{"n_experts": 8, "d_expert": 304, "d_shared_expert": 640, "moe_layers": [0, 1, 2, 3, 4, 5, 6, 7, 8, 9, 10, 11], "router_score": "softmax", "routed_scale": 2.0, "vocab_size": 8192, "optimizer": "adam_variant", "beta1": 0.9, "grad_clip": 0.5, "steps": 4557}
Below are experts of layer 2 (counted from 0) of a mixture-of-experts language model. Rows are named up (a neuron's input weights, with its number), down (a neuron's output weights, with its number) and show model dimensions 288-335. Each number is 128 + 32 x the weight over its row's rms, rounded and kept within 0 to 255. Numbers have three digits each.
Before each expert's rows: "gets" lists some tokens that make up at least twice as much of what it gets as of all text; "comes before" lists some tokens at least twice as common just after its tokens as in all text. This comes from a sample of Wikipedia text that the model never trained on. Tokens count by the router's weight.

# expert 7
gets: " |", ".", "\n", "-", "|", "="
comes before: "-", "|", "=", " |", "\n", "\n\n"
up0:140171113128160079130094141137154094030145167137132094162138127088157146070153122116067181135164149170092140153156056100141066170165087071116172
down0:110071157197123073120199108169065161094142140147106096133113148108088151143108169124103101110102138126137093081134140074150128127128088147073098
up1:182088099142173116177071146140108117117193156107168167110085111098142107140142087148152126114120108138107112151124158141137181046113153161136118
down1:089149098206118120101090148095128125181148152082099098148113089126128093067170120106096005186107187123167154098141177145117137091076146164112113
up2:193135160112136127088107168145148098119206159144142167156119123168119214138105125188100117061079142110110136123147095152079086087085138090159175
down2:066091156244068164130102124133116121065128139122123167117068134132151079094142125099114112164110074151106104142168092182158094152089125112130095
up3:110122092133175108132155146114140085118160115124206143171104106144157148154135121194110141118165227171108094129103166164129168136109097156134121
down3:117179146201145136160095108073105181155123141180082139169117135116130100097101121093154173094118102147180142102129136106143140119168152111115169
up4:147114097135106122056148128166137152132133151129153197131112136130165144139139123120153166093181103077094123164106137121130134079113183143128210
down4:090143117127066080089048097128058087114130125134104120106125112166153107058150120151117095113123126134107151137109109149108194116160138099153116
up5:141113133117139169137168173165156105193104092122100105122181119100102086189098126086125089138154111145133151128142167170128110128133117105090120
down5:196144112106115108147109096100168155073133125116151118119029110078145111082166142149148153113159106180128072188115108106133110081109133100112133
up6:084052133133088149119126166096172152151122114097108090146130105144139176180130107113119182148088121120131156131120160151139140127107075131154131
down6:186178141097092123139139126106089152158165140117172133126114202162114136055111126141146076141151161192119165127138132143127083092105164189128125
up7:092142099141154160064166167136104102147157106094110118133185099101080142136091102109141122171084120136110200107109181134118149170126104140135083
down7:156131146068146145105155113161152178115173145155111104093092159089140146122129076130083083174184167139109126044169097085125146105101142168125154
up8:190153167125143152078160191098120126121111131154157119162119110113111147151150129141189131095150071121092150152130162161099126099108176076138154
down8:085152110106139113094127057111060061078146122105107112111158152121148162126094106036050133113118109139138149087084154126069108146108152153145126
up9:160126115167137093123135134103095148129104150145119148082096170145133135119150118168128157103151078122117190093112164183097162139077123136075138
down9:117196177128118126131068116135144111157155129120114122132188086122098109154130144146104091147145142147164163139186103162174095078157097120170105
up10:185075123164133076101113124058143131126123103167136146090097081149194134099140116144117150093135142104145146102147121209138150144128105098141141
down10:072131216130118205173133126087070133108153094119171119180100149052092141206137102103166170189128141149156120128098139131147120084117145130120109
up11:124140136188146110124109174142111135166158121163158129154119173060112192151082120176169160144160209142116115146144150107113109101112155097162145
down11:122134148158106096155149140163162096141073162095108141040121090203116100107126158115129137113120072163143128133132131175128123113146160130119085
up12:126150134091150135162103148092133166107163148089104113168096162100109177146096123118137174137123118143092083131127150183134127141090145136114127
down12:151096158085151132070137113117087135172125153127181136118151136213160167090132178129140072136144128094118161047161132116084070130163180150090145
up13:139159078104099077111090146132127114151196125142142147125076109131115179044155085201133179048161141148119093145130174139074105222123159086102112
down13:098156157242143126187164063159101110165137175111121092156127142085134111143125126158112083172137087136124207113103095084167118050172155165148104
up14:152132090129173164161100095165130142167153137127149112131117113084151132174184127065168133147128137126143184116092143120177122087045171192137141
down14:057118170171146155107175154115123138131098086157143155125165064094174107100155103173209143099208158157139091077144072063138114106125147156128103
up15:101119113132151076089095174114142118148142144048139143109176146148174119150185097139164108129092132069134144138118135157080114121138172146077110
down15:151128120197188098125134075168097215144182175212131086139102116099146113130089102163138077117146127106159171087109133168143134107116112100114159
up16:153181120137073105118133138135181111169156161178179113157162105147134177113148181197151183120109124180125146122139077151078097101128150142083102
down16:105115137225095093124144120192109127077122137099144045103100050107075133102120132144114136112099156145161161102134155105145079123115146131159076
up17:040142135097077198123185161115161056165101107075068162178154100147120151109114127094115117176152084114139175079145156066147157121140105181145142
down17:117139145000108208156146142096133153163161147159110108127121153163083112151065113126131104104154120139126119129161115118137137085143162141118137
up18:156192112136099122110074147082164153140113158118139123162168133141135166093152110146076109129188154065141164135174069138088167084161135123093121
down18:119139118163096141123170156184074104124187095123105088063111156082064104139075149134143118163156150164061139126082118081194082173068115114130083
up19:137147115116168117182146190117145179113171123120155100121162114109098157150129096143131152144149183085103115113152133099104146177123233055090171
down19:157103128169126123121179128167155071134121134145091121094166118121136175072146186136104111147092082167148171180134096119144066148109062146121096
up20:173085116123167099121082077132131136112174110128113094163100101112170122155174137127143123147113160157110126136108151148183135091103156200083100
down20:097057093177136178132118154136128153129094030149146184041214119070125102142140119143223101136170178097154097128113081085190064094093123117078132
up21:144143094152110142078125123117169113185117089106079137159193155127154104187180112114086153152080082105160181146113133149112127042161044118169138
down21:167167153155089098128098137112144152158146121147156098134074071112082172069134090089106093138144148137112146124110084088151063120125174098183124
up22:101080153084082133133125186097127162087096073076157162152134164132166088112126070157112111087134120157076060131152141159084188162185141116119088
down22:130184157214079085101106128143085135157095121105120124128098038141131165135123143134165106197119149117203137130098097108087082131107193126148176
up23:129125161106166152129147149126131174121196123157167052181148114093115128149152147205141159089129160193105106137117175127099155175096188156083101
down23:136094097147131131083144178098111101105145080109163135076133134117158149121140174066149184105176098163141138129131102129122088133115161140132122
up24:086085138099189129129117118117151149140179125220158101149121143150119155126126069140095161103167065101143110112191130163124122154156164024075143
down24:120154169070083089132109061057147170127053115104111123190202137141138204146067144020093127158128125146148097147154109150163147149152165158134175
up25:075152130120125165117206109140168085110168054125104171164121155148140116111116127114066152164188096096118128104140154079111104106125129109133139
down25:089132152000093201151088150089177103169102155098116155125107115147085156178089108044174176106082122157147067149148122147118155127156170154119151
up26:167072136100118103180115164118126149091149104202175122120133128160151082136105127154214187118134080137109148137135085175133117136125119129089077
down26:106130152255103133100136129119147121127120150073148137096104123121111152102121093139088103107114132111198187134128146159118134071076170141161121
up27:087143142147076155136126158128133077116107037135105146161169155095171121138108177101170136185078030087113147143137126090100136094176065165070124
down27:182094111000139163184125131105128150128159163111101137090123118173094135112081140086136097115158144107129096153191141111141183111095140102147109
up28:163074136092121097167116094113169175077140100103141176087104169130135181085168105106129072085138146136096123145127111178109085142181145074095133
down28:145090158245120129137123093140140122149172122132156128172126124125126085177110173169155109158104107074182086111082094073179123133192092129121147
up29:174210142099108123186135111157128140072159130169143223119079185132107173140100118145142117090149094105157113137155153101114096082079165138083122
down29:117149129205120101093106091108181059180120150048122185065130114182126060099108163149072122100076118129111122138115135171140129145114113124166130
up30:132118129141116170129118204174150094151174149141164172129184151126110127148141111141162122080136027111081132152139109175101096173127149180103120
down30:079110134164160131121123086114118142111121214115085129123027104102086136092130116157081101136086180161108117103155125114143083054130130139176117
up31:113106112122165125168197143141175105181104164056146148096138101163170142135151170105128131142096124064167205143118141116137132073095078133105109
down31:100128137085176076095153109082103126154156117124144112153088127208081194138135128158129169115104137141143134107096145093168112144121067085203097
up32:075182095140111127133127146155137137195218105140101089135143151164165128151150106146073129107143065128115113153107146172118126113195101130149167
down32:128153127248100097156133088174142126146114109187142143107142149119183138140115107139108149147136139143128178163105133187160154182110188136111137
up33:118113098135192129131138114123141141119201150088131146149126129114135160126118109202065150124147125168146034153134094072127135130093170098143147
down33:150119160139147158118098169174117115163040165141153148116109093144109201112121088061126092124096070177149111157169142136132124124116106163129161
up34:110157125111133085161099092124128091074183131142156116166100111142167176083119140134106180138118135160100072127123031166102103115136139158127083
down34:111110131255096142160104128183112124177094153104137134098082104136114110102084090089169124097153104130179182081129148175087149114103157114188087
up35:161137075122204113087178104128106119104141211131101121153123081145153112120143144115123178057166110130093140107125195135138091083110109116093159
down35:081099188106097085161118144155083144029137111138081119160199149086153146149091135070105055169127155085095143098128152091121204117176108114123088
up36:145064084098175145129210125098105170095107160137082129106157109064147159093125193167114146125214126138082061094171063109180111128051125131078132
down36:180152138064149122139057114119027127078121129185133138088151155119099158145150127089134122051145118131142090164164164098106138127142136133142150
up37:126121082125107098138123105156139182133109108142128136115133154086137124136142159197180137182153116126158146129155076079164155099121144146098096
down37:120159160205084148129133062114105086141146128120162123128142090134133123118144131122127176095110135148139087084154144157140090091128103121143132
up38:108127107137097074185089125113178129107159062205198192117098096137161153094134111140106199120111141132123096156132082121140115177155105126109129
down38:133119118255092111083152062152077125196141148086135100091091107117169135103101137155070103067105144125217124154130155084111088100105145126121105
up39:194111084086113122104156140141115148096181111209155164076101160128157090102134138172132157141131123131121096142182080107085147177108160057122133
down39:080152146213128145086062126136130090117115178126108149106158085121080151151173118068120188091131089162188165157147131165194095077109136180124130
up40:078172128123120126131203138150191045122056121095138203161151171164182150153152166146087148166120143099153141109179106120134115111133125161091133
down40:133118113000133168162116125113110097136193130157118125104122130151072137144122116103168145090135118103121112154136142095168145086124156124172132
up41:152089088151142087136111131099127123159132116167116150111086138219163092115154073146128095087194096133150096134175120149101205201104144118099118
down41:129191163199083184140106091090113154128163112096117152163163106050091160123127128145161156140089116136158160134078130160166102117154166121150152

# expert 3
gets: "s", "\"", ")", "a", "es", "us"
comes before: ",", ".", " (", " and", "'", " ="
up0:131140122112145103106149174135131109141123115153086118156141168164099197158125121129080104144094085106098159114154163167139154104216120125191125
down0:095121152134112149173094127117145079146109154179105120106136139101119112073150068089171172153102153174141161165113159108098126116133059157119145
up1:155141102080126124084100125122121172154186116187139090121079133101117158080110145086067120149141145167174160167130097146133072108156128111152163
down1:148058184122084089161138130171126164162092168095139146094141135099112099148178189157118106133140092183135121120123117097115149110175103058137123
up2:140086103117125126176112135083171114053164142081182126149163134088103163145191137131133146125167080214169104156127112115127121134152126177097041
down2:113150168161169137067116094167098070182127098115165110117191125122149072111111120072131136148141129079117142138112067210092160151097177124154126
up3:119123141144169176150109136133157094116118139109186128189146139135205102096076151120127105110132117206136157188129150153099100101188119093158076
down3:140138095112152072087124094133086134164158123094105157110088131097146153147186107132100105142140135078108109082081126166089097176096137151131124
up4:108133103100143114130098127126128129086208128133099118072112115124160140116186165075096189107161079158153058170147048175112126131182057169168139
down4:122134144142050119182100147128074076146118127126138135075070162132163124087144109121119132130129098184126174127083216163085123073153078149086134
up5:118127078130116094095088143102138114103132140125164122168124159126176151147115173131105096085105135126123219188075119150141161120152079168103098
down5:107174081122134139153157098144083086118151145111097169109061101164145119114130127090141091145077140189135089150132143159135116134094103134116123
up6:151152138165140134090133136121144129175095101146117152145164111089130138157114163114099035112167148077150150124174129110173166067159187084170153
down6:084137148142205176120135097121182135095155194078105151140130113105141082121108135198163139154103089070119087107129104139122145110116107172142148
up7:126131088101171103105137142142143073132077154144124120133090139106122123073138136142116110126140146133178158144075135161123121111083099127162126
down7:141115138169074117138143137111094144112103163144088144143110141182117141178134130098121175151177117125067090162180087130094112138185159112116127
up8:097183140151186087135153145145146134182123109154046117196191102133091144198134123081113178127184082121159113112144124161141177042119130101175109
down8:132127132157136082130100129100173098128184128106179121160165155090138161155143111121156128144132162123079164132127073095103159108146139162124075
up9:155131115125149172102129143081159129162166096149069170102148138157153088121130104056086133127141090146054166165184099175105155082128132143175077
down9:089135093081141134141105183087133099045208133105135123118086150112119159125065141135154151143108166140088120106102119126120109145102134201109073
up10:154151133099135128100126083143145168137090153159116088158130135125163170107153128122112192158119106147177202100097145085176165045064138129117101
down10:062155155156112130080100113160086097180134138157119127111118094110144159156167108106185104154166126130111166162121131055119170175183155199126095
up11:163061057091138081120077170110129132128091091111120188147180096125163136157176142095092106083072136149159110113134116103157121127138073139160109
down11:139143144163142126115133080145116072095146165115131100105111090109159136098111106134208154124102145165116199147123108056124115128131121098136058
up12:064080154138115127143216093112174125061085114102102175142085147165103162160118134140120114148086171106113104149138193140058057131100130143081210
down12:153153177136122149154107145109068164148094121059133173173153150133136199126109189131137117199126093127100136160140154129114063150166089082137104
up13:102136083115162146135119131114124115108107122113175133097138113089125164146137182108114159150121104105118094108119137176132165123186153146090113
down13:152096175089166113176135105117155102081143135133115174158123109161112113144158100167159154139175174123137200135086144102153082119078143065149070
up14:140144057166094191095123127146133125082109141091142127188076114152092127094118135091120095107174101138158155195101134129130151115091146081149092
down14:090058161125141059091117098123109159161114102177117074146076143205134111139122105110061156092164122143108130151145087184071129123111136109159182
up15:169132107067092172110101168107116134117161159136115086111102137107150140183146126093110100130138134054110127119181123126190161144093128088084123
down15:100098154165130140245116072179144119128125043137124181124164158107120057198136125152171144146121125176096123107137124136087146140133135122155115
up16:088144125099187116121064088136185114118163101136135189120139100192153152127164159105116151140132111166185101113141067155148108100074144164055142
down16:104172125126124102076108114104099148096107110171115114074119127107132166114118112127123141115131140120087122118091137119118131134130089134120109
up17:111191064119106151138152138082175101119096110105113101104152084128168137050129165094109054140116155076172123125190148155130153132122131174110101
down17:162165136061122118090133118114111094138098110123108134115116102186137132102084095129106082092158151131117124118118141156140073105121101172097186
up18:145153113151076112128117139121145131059079135126127190119122188140141171115156132095084083105134100097135062145139174149185127076096135093084135
down18:112131098130168063135134077097173185106119076130145200089140139118131142139171142092111091116140128122108090148101156162168091090100089106108128
up19:149177101121146190123163111142133140150155210109103158129151184170127093115131115123076103082182084087085093137156110185115165099145117122109148
down19:088155096125104071128162076151091138128053208182128133116095163122102093177131129081171090137113165122101153118085146116150126131116130138176164
up20:141090071100098135070146178083158076131108121104109121138128094142128139173163137119156123085124137136104127117180119138173130148113144079098045
down20:098112114141127148120119107132103123078167093159149071156179141181155070124119136111054127203147157056096110122091177137120173126085146188132133
up21:087116150138138085121148137138139087148124130158181109177151108145142148145132101110154124127077112124074133119155157129104144130191101194133087
down21:096103089126121141120120113139130145171136098103122123118128127115103161118099204159105148121111158164136078161137125097106108110103088119116126
up22:087116084153093106133111169124160095188113131121119124168208205086185137177161098098138113122144104153161149148138187156069141169202148137111131
down22:118154067098151090134179070125078140117089099142155117066114126179114179161089149134151119059105127192115107141144082123102119165092152134117099
up23:167102084135104117105107132126181062159108126116142139106164099112195130157164172173114172108148107138166111128129081076168118112166120143120136
down23:127091055132128099111112083079111061126154088142127134156174127091166115117160118048092174197093111143139179137174095137113144131157114107109072
up24:099092109155140124087183100143167118107107139105137168181125161159192139188117127128144148135093145121138157145144217101098159134130113112136118
down24:149167132113100179170127139082097168091104161041112126122159175147114141180135209174126089170106170154115135145120135122191110128115126131109111
up25:137104150098107120191127108090141153084133170050128123100141186153184105167147133085103055083119077109114126203094074136154146173163051098145124
down25:118151157139154146125129104095132070142112133126110114124170047115146124105075138146103151139163161157145137123106137119134151152121100120161128
up26:125148119147103135149111194076142088163106130106125103109160150101168072107195133087146099128170116103119157101139132116141196147117133170109090
down26:153132149118109167117142091124066099105116108112101129140121096152149139096062144141115150176082100063147101113146132217130087122142117137164166
up27:172194116142120111141087173089179141167101121132120162097134098159100140127145098104123034138105176093139097132190105150124145140141076150113164
down27:148175135105112142095139134129119101153138170101130131170090138154076096096105144160131150100175158191071136193145128104161118155105190093136167
up28:154081083147073126125074160127159102157077122114116134143179094110200152091148097160079086116111107132145080123109131114170133101152103134095130
down28:103054167106114136134101123082119111171120094150109103126116107187160176093148137154135160179117160133114135128193134152140125108182090112133072
up29:135165106093165163181061108108144127070133151096142161067143229077133157116202168110112155150140080118091139153113116181148139103113132116117105
down29:116127158137181094105127114144098152151105158156115145074133106144075109143125130118121117125179129111159123146099121144144119076125101196159140
up30:126155115098110175144180051140161099126111180139158112153122181135059155119130166088101131134142061073107178158117167147142126065153120170086109
down30:155118157096176097191151143194133125064123160129092177102105116163086154120125118160099144100047175143174164074128120124124107161089107093110142
up31:088089082120151131082095212113174113087175146133134123146118078129159169159145078180185117078099163133069152163172195121123146121131160092080044
down31:127089146109122129157124095167113145164171081145115076170141113117133157090081149185045086178132146111139122089128126062113148147108118152134150
up32:122104151077066112123151135111133140108094171095110212156130095203136158190105175069120132090130104124160083057128085117184106146109143129149099
down32:121118140162167109115108106193100137085211125125086027134162116122128126094133130126119140196138201115130132132115183120136163125126143107158047
up33:127088147085113156141126179100157142098170169125201149110116117162098157044161142168114155089161133116112099114109068159125087203098150123119128
down33:129171168105138104096124126101138183154134137111108136092117067126165088149125180142093115117162159157149093154167101154095158123106165127186098
up34:128133157128177130132169141097135151126134132131174130092132121128138152196173089118160115142151173060151144107185108162114164098149112191143138
down34:170159090165113129142100107158134097139100123086141152116158147152127076070100143118076145116163136141160106168103090109153147081148149122118117
up35:167102086059159101204117192136138130057131152113079141082117152123164106069164099117064130107181116170094052127145100145120108138150153097037123
down35:098125153173146101168138101130099099122105129071120099123139095156078110120139168145146161136057131129133077118106038154146124177138146098202154
up36:133133106112166164128101138120167115098140132115185108081164132077118124153149160093145189118159099136108107128181117137132128092125120124117128
down36:144160179131166066184169117069125135133151098118142134136126138134112095104150100143120131139194167124119170124165138104102159145144128162152111
up37:109128125153101093143160090112148077126087135108114138159137158129209128162161141120075144170130131154170185155092169161100079123206062131140034
down37:150173129107122090119158128114108127142176173134122085110092141107079128121064129140177171113135165122106144089131067119164114152089230089168130
up38:202140108144147133136132105147159167124079190127147137133175114111109127127094099134125100096163092158184221105165107096149100084133159102097085
down38:111111126145108137174105124131132079126138112119091119128132098102120126102079093102169106173115120177178131160113101100123156112070169156075114
up39:112107118100089169140114173118213118138080125161131157128142119168099174133146113144114162105074121132154142209150148147144087130144121094134105
down39:104223107116113060127114081079127176156107149179154101054106087120090065115184119080099098102092143158099200134124123153071170126130170137195138
up40:160130153086121133162164128115128130120170178096139118147102202148123178069140080129112152118136085127095176173097090119084140086105131121114071
down40:142082232108120154112096130131103139136117097062155103121119112112130141190139143134146087092089094108120114142120078170170123093090116152138247
up41:145158131153108134123131090083163149100157112115201153071072144117105083174166135094120091133113102133110097167187172128159108142141107114141172
down41:167146161096116108150113156112147105167104140178118183089176122110124035083154125131180162069120083157090161090178031122148132133077110141113119

# expert 5
gets: ",", " the", " and", " of", " in", " to"
comes before: " the", " a", " his", " by", " he", " as"
up0:106163190094035149143189149097169115143157114116096116149118156116109113168083122129130119097102159116115122067175116100115151182104169122107067
down0:104092104099198086111129096158085093109098101121192138151165157147138154103101096132093169124154116134176114185091132113126086081170087093131156
up1:095131142127096196153104137131110133121163153113114143140086053132129126161082138187174081101066156199168177081129151129117180142104085139140156
down1:187151188122094197110063147114126128114118122152156164106109125163142192118110176132146087075101189168106105147163135135203135148126155156105094
up2:172171147121139128097156167131155132120132173131141157139110176136117114174115149127144114073140097129120151123106141139151128102162125118090141
down2:097128107147104076085090180114140074148077115123089075089164170128129114115107111123150122158142151173161068116095129080130126103123111136149129
up3:135127127182146081122162141097147120119196173085098133185160122161153148148171145183109123053118064158090157088078125154153148145113128148065112
down3:077074099169117120143097193148140086095097109132101071104131154100113103096109102142143157215096179151083113143134122122108083078151105113131158
up4:187121098120140075083141174102127107087182092129113161181185127101157108139204098141148131162158179125098075132162129150184130059096119095094023
down4:096133091185082162124099065097181153151128105182156140111069125192103134090094086068108147057118065135099168157099079113061131159144079153144166
up5:149091139124141080123081137114160092068135131136112130154115184138129125184197126103171123121077106125078127169111126149114133100205136110133089
down5:092131059212094132074148115150182129194141119130157112139129112136115097072131127150108141110140144131165116098118102146086122180079113087148098
up6:164138111086181122114125137151117106132040150136132129143179138120099142138083130147132109106087096134120108114181147074148116195174095106089103
down6:114104124102074094167119155169173134163155110120193096075108128124103095134137135161113145183146210160128149166055149135149122065141165143159121
up7:145117136127171099142080138128163124100123142122099060155159116099186072117132103068126136127096186170132150147124165182135149158068178118195131
down7:189152160083110200179138122113151121162115129154176105127089156162112148102135122106137120107132089085100147143133138162107088111082093142115142
up8:071128193147117080137100099132131170147070144102114107151169131147184115205106135098105131156114161148087108121167166142149143144083149093126122
down8:133101123154150114122161128118169154114164087154091094149180047131119135108108121142105103104131128122154189143114108174105138167147104166133140
up9:115162074113162074082104085140136140139068130132133157150117178175141147164136123120113158111165187140165073187143161171142105114132100047148134
down9:139089185188074126151138142139170112144171126116122101127185088132155073100129154126117113145116072108092191106105103143116165145163143170150097
up10:114144119100135137152147126141133057111101086084135149131131118095129156145173089097152142210081132159118101178161107087132144113120139124097113
down10:090092113117069080108178132127134123140123176120085124123108154148124131126099149132143085127183094137117098112123148091179142106152095118104139
up11:125128188161148096139149107142124188112137089112195135127108120131126132078166132187125102180226135135104158126124165136144160124098109112129125
down11:169130085149102162115129099133111111086122067158148081150148190147106162130109165122116178054060066064100110146133124127118107143102067141129099
up12:080142111155151102136144179091138157134106166147099158156179087191173135174151141135071167099104154137137042111100121123165135124072023165153089
down12:133159107087112182111101076124102099120107128126095125060139128120140067101130103119167110129111109097118183146165120126126128201151190025141151
up13:128147134135081166197118075166088152132209151125120142116150116169179128115134101166069145144126036097134141088097147116110161110084129133145184
down13:118129054073156125067104090123095100096134145132128134100148134188126091165120163091101129159142177129125077175107087149110094170166143113126071
up14:142112043131149117194176084117153147078116102123120143175096077137132108085189104127126111161113114115099118162175106170161139153166130118149081
down14:117172085143148123084136145157134080138144156142146114062129149123125093095143118200073177154120155166125158120091093124109130146106155181175179
up15:156193113090133091091121190129146098175119125125104134137146203107125117187135138121102102153127125180126213101179111133128120153147156161142101
down15:131103113149111132094072151110136124105161110106194106118113117122129180092158133157133082151143156106158130176065132130128148122159074089215151
up16:155127128126077097165152137119166171118097167136183048147135130117095117107148151127158133173195098185139117190135158126159126140140130107074128
down16:120147143158081116111128112147097103133114091109114067113082130157174112137107119133091215047125141184107167087158129130108154103072117129143098
up17:103091110160118107176119119133157113128150071071131193193172123161133114184172109118101111112214138150137119143092175131181119109139106121044138
down17:132118168097121078129142120167113125121155130122171112109081157179104111103107129153133193116038108120157137074096099121113108136091133098164129
up18:144132092114127121159100106119134124130120174138125135107095108162205131132159088170121125095126139087137071080113099148167140102085062150090114
down18:109151140105120100119152082138131138117089134138156149136136162164110098156104111056129156155140092189170119119123163150101131164182210095198122
up19:123209096134178103137123119127117112111136176134149094130047151165202087122151092139078119118147118062104080132176149152103139096168137112131178
down19:079119135207068115141148153151176132158113198152063093132132155106107136102078175174167119107116140121112171130141144106150135082223086122119075
up20:070167120162135149095182150142137074112131148117183113194199080136119138209118122137124066084084130124081113138100103141111129154187036059100119
down20:120114122207146146116126124151062086137089074129146113089135140158135093140103104182124151161154148153156137115087089159103120158110109087167143
up21:099169147121114126133197111143133139133105098076062156139032110210090111109130075211090089131175103106119128161188166127080138069140123144131095
down21:102138153224088118124179154111147102145091126140107136128143148170143122100113139170121127126128103108171154113153147139161059206096090080122130
up22:159149145075125155095130126078126083157117156140104154068148072122102162117125136140151090102112188158127146180137055091128103148190156131153161
down22:086110120224107118139136174162156136097105094076091104137132221145157180089139127084115124137198065120147104116130164132129084019113161088123084
up23:171165101132128139121170174135169076090141129122150118152121097154175129053154131124107135086063146105123173125113094153148116136162077162161132
down23:074072122125131113092137087177155177138108164106069093112127194104124150121101101112169157103184114138108053114155120071187094045099181109095094
up24:139210143082134108089157219109157072148195134143148111152094084103053151178113125171115109133203116154097132153101094190110121145145222139163144
down24:174098090215121091140124134134099088106134114118098090099206163129190117103129168094147134116139110150160134172177150114136103102150072131118145
up25:144150090099122167079066185074149044134106085122102137139136146181141133103136150156154163033099139154155098161109094157108156111166159120109099
down25:126069138232108131140116173151133185104136141126151123140168154067092171124124071131118090187091133088119113144151113099149067106116111181141121
up26:143131160099118081121132100140133060135064156155097108096100115125152138026080148174173129064148101170157132134111177102154157124124063131142093
down26:130180092232079138147063113207160119095165122113152119080172112079121122164207159126067141113166154126101122143126106162081127128169171145117133
up27:097077102123136104181088085122137178155145127155097089077049156191130152079127108159156135133141078145197172163107119130089163120131142133135128
down27:153121115175094090093155151142113072072153163086146140107171105100156098156157142080132113153115181163132099148127151177162115088105164100108120
up28:125156086144142142109137140148107108102111090116151126076144057144153075067093168087129121137100155097119141061148076134099133149157117125150139
down28:121122101000127126154105103123127145154167112149090072151139143125093139133123089131117154148090122158073108146180144091176160086118141133125138
up29:137155139128192123195156111120124086097206138141145171190186136101085122166138146052125176119094138154081186120103127136099095137225130139093144
down29:103119083128038130144090110150095099126120123096121112100117181175178141077170105200137135109134170107136111130163096110115129121108149085154159
up30:168161116076105137101054073114130139109057156175149125053112104157140098167168138119136071119140051122127160126156108162133121160172097180112153
down30:117076156179138141120139182177195115162126163099099126131190166056100179139137156125145176196135157157150144129108081058100118054109155050160082
up31:161133136101178078110109170100149099166051166141130147137064135107174115083158140141122123158107131096095140162140186143156135106152110157144113
down31:079112143190166186131147088135152171088129137132101093137141078128120111142109145084125134080180115160165196145154083086143164156113159088071157
up32:090114066138153135099175141141132141093099109065064114117190061085178135099171092070117095181054102135124160146160133141136151188117141144115070
down32:134139139074108113158139121171115121151124088164146125131124135165104139092096133157088153148107081156112120113199150087186171124132137168062147
up33:135147154092151149104170162107120101102101108153172184147092055152223078181169098072110124108093157102122166084120107162101151193127184120137156
down33:108074102159076109140118136141188150143130118136106115117146132167086155101072196135144142099126092157125072143149113120118114108104082042111077
up34:114116188150122118162174131097145187095183134131108102155103133151192104149156158162095166074134056139114156116072168112076143141179116136093087
down34:126156040174151167138058129158109080103097084102154131107150122140122144097130137124175149178158191153114120126123084165168148139126161099095172
up35:164195106114152141147106076134109121115126167119156149072156114086129117073125117153043099131176112117129085145129166120114164086149138148134111
down35:119099156133131137113150078183115129158117130181137138087112096151123080175162142125113062172119140122155084130151118119178209127176082135162089
up36:196129114137136182137181076114174090123075135158098125103151127129119178067147072120088115083170150149146091244099177113167122070163070120169131
down36:125149173177104137137110136156084123176138127108174124161124170108077102176072155086178158156162120119112163195087179116148091122104152126096142
up37:118126120125153125160035078127099150118198146086133133137139088050124086152155102106136107133166092219127102128144163145147153146124130111128088
down37:147174148185053140097179150129150098140129106188102130132091106166102171127117128120157152109108178095169118180128156155100106109137178153147173
up38:178081116144133090084135178143172126131123150091142160142147125178101103131160139124110135066114144111086114138157151122142147128159098099130120
down38:141100161083154135126166117145084132168148087170159063135170144149092138179149108146108151143092140126109073095132123099158124078080107159091175
up39:169155130123206191134029130081101158122083172141110169118187115134160093047152085127095125078122130138143145154088112163149135147126146174139220
down39:106080122097063050111183150162170117121191167130078111099106161131126184194139174111112115158143117191134151129143125115102156090114149095157035
up40:165157173096125118154053100147090088154201122142160094161161170126151109145122148115105105179086139180088167114142150130137144107131202154085139
down40:130103078249108121132142159145169148130135106143071144169080112158128143156132157120138158110198157119078087144103100115086119143176076124152180
up41:074151145129072127114093125138109114167170119135097095096062121189107136093122147155142089108169142182096137185116133140069109086131144119104139
down41:117132148126115106154102151127106078105136139137148142130127156105135142163134164122143131135132122179149124154122125126141153116152102153133110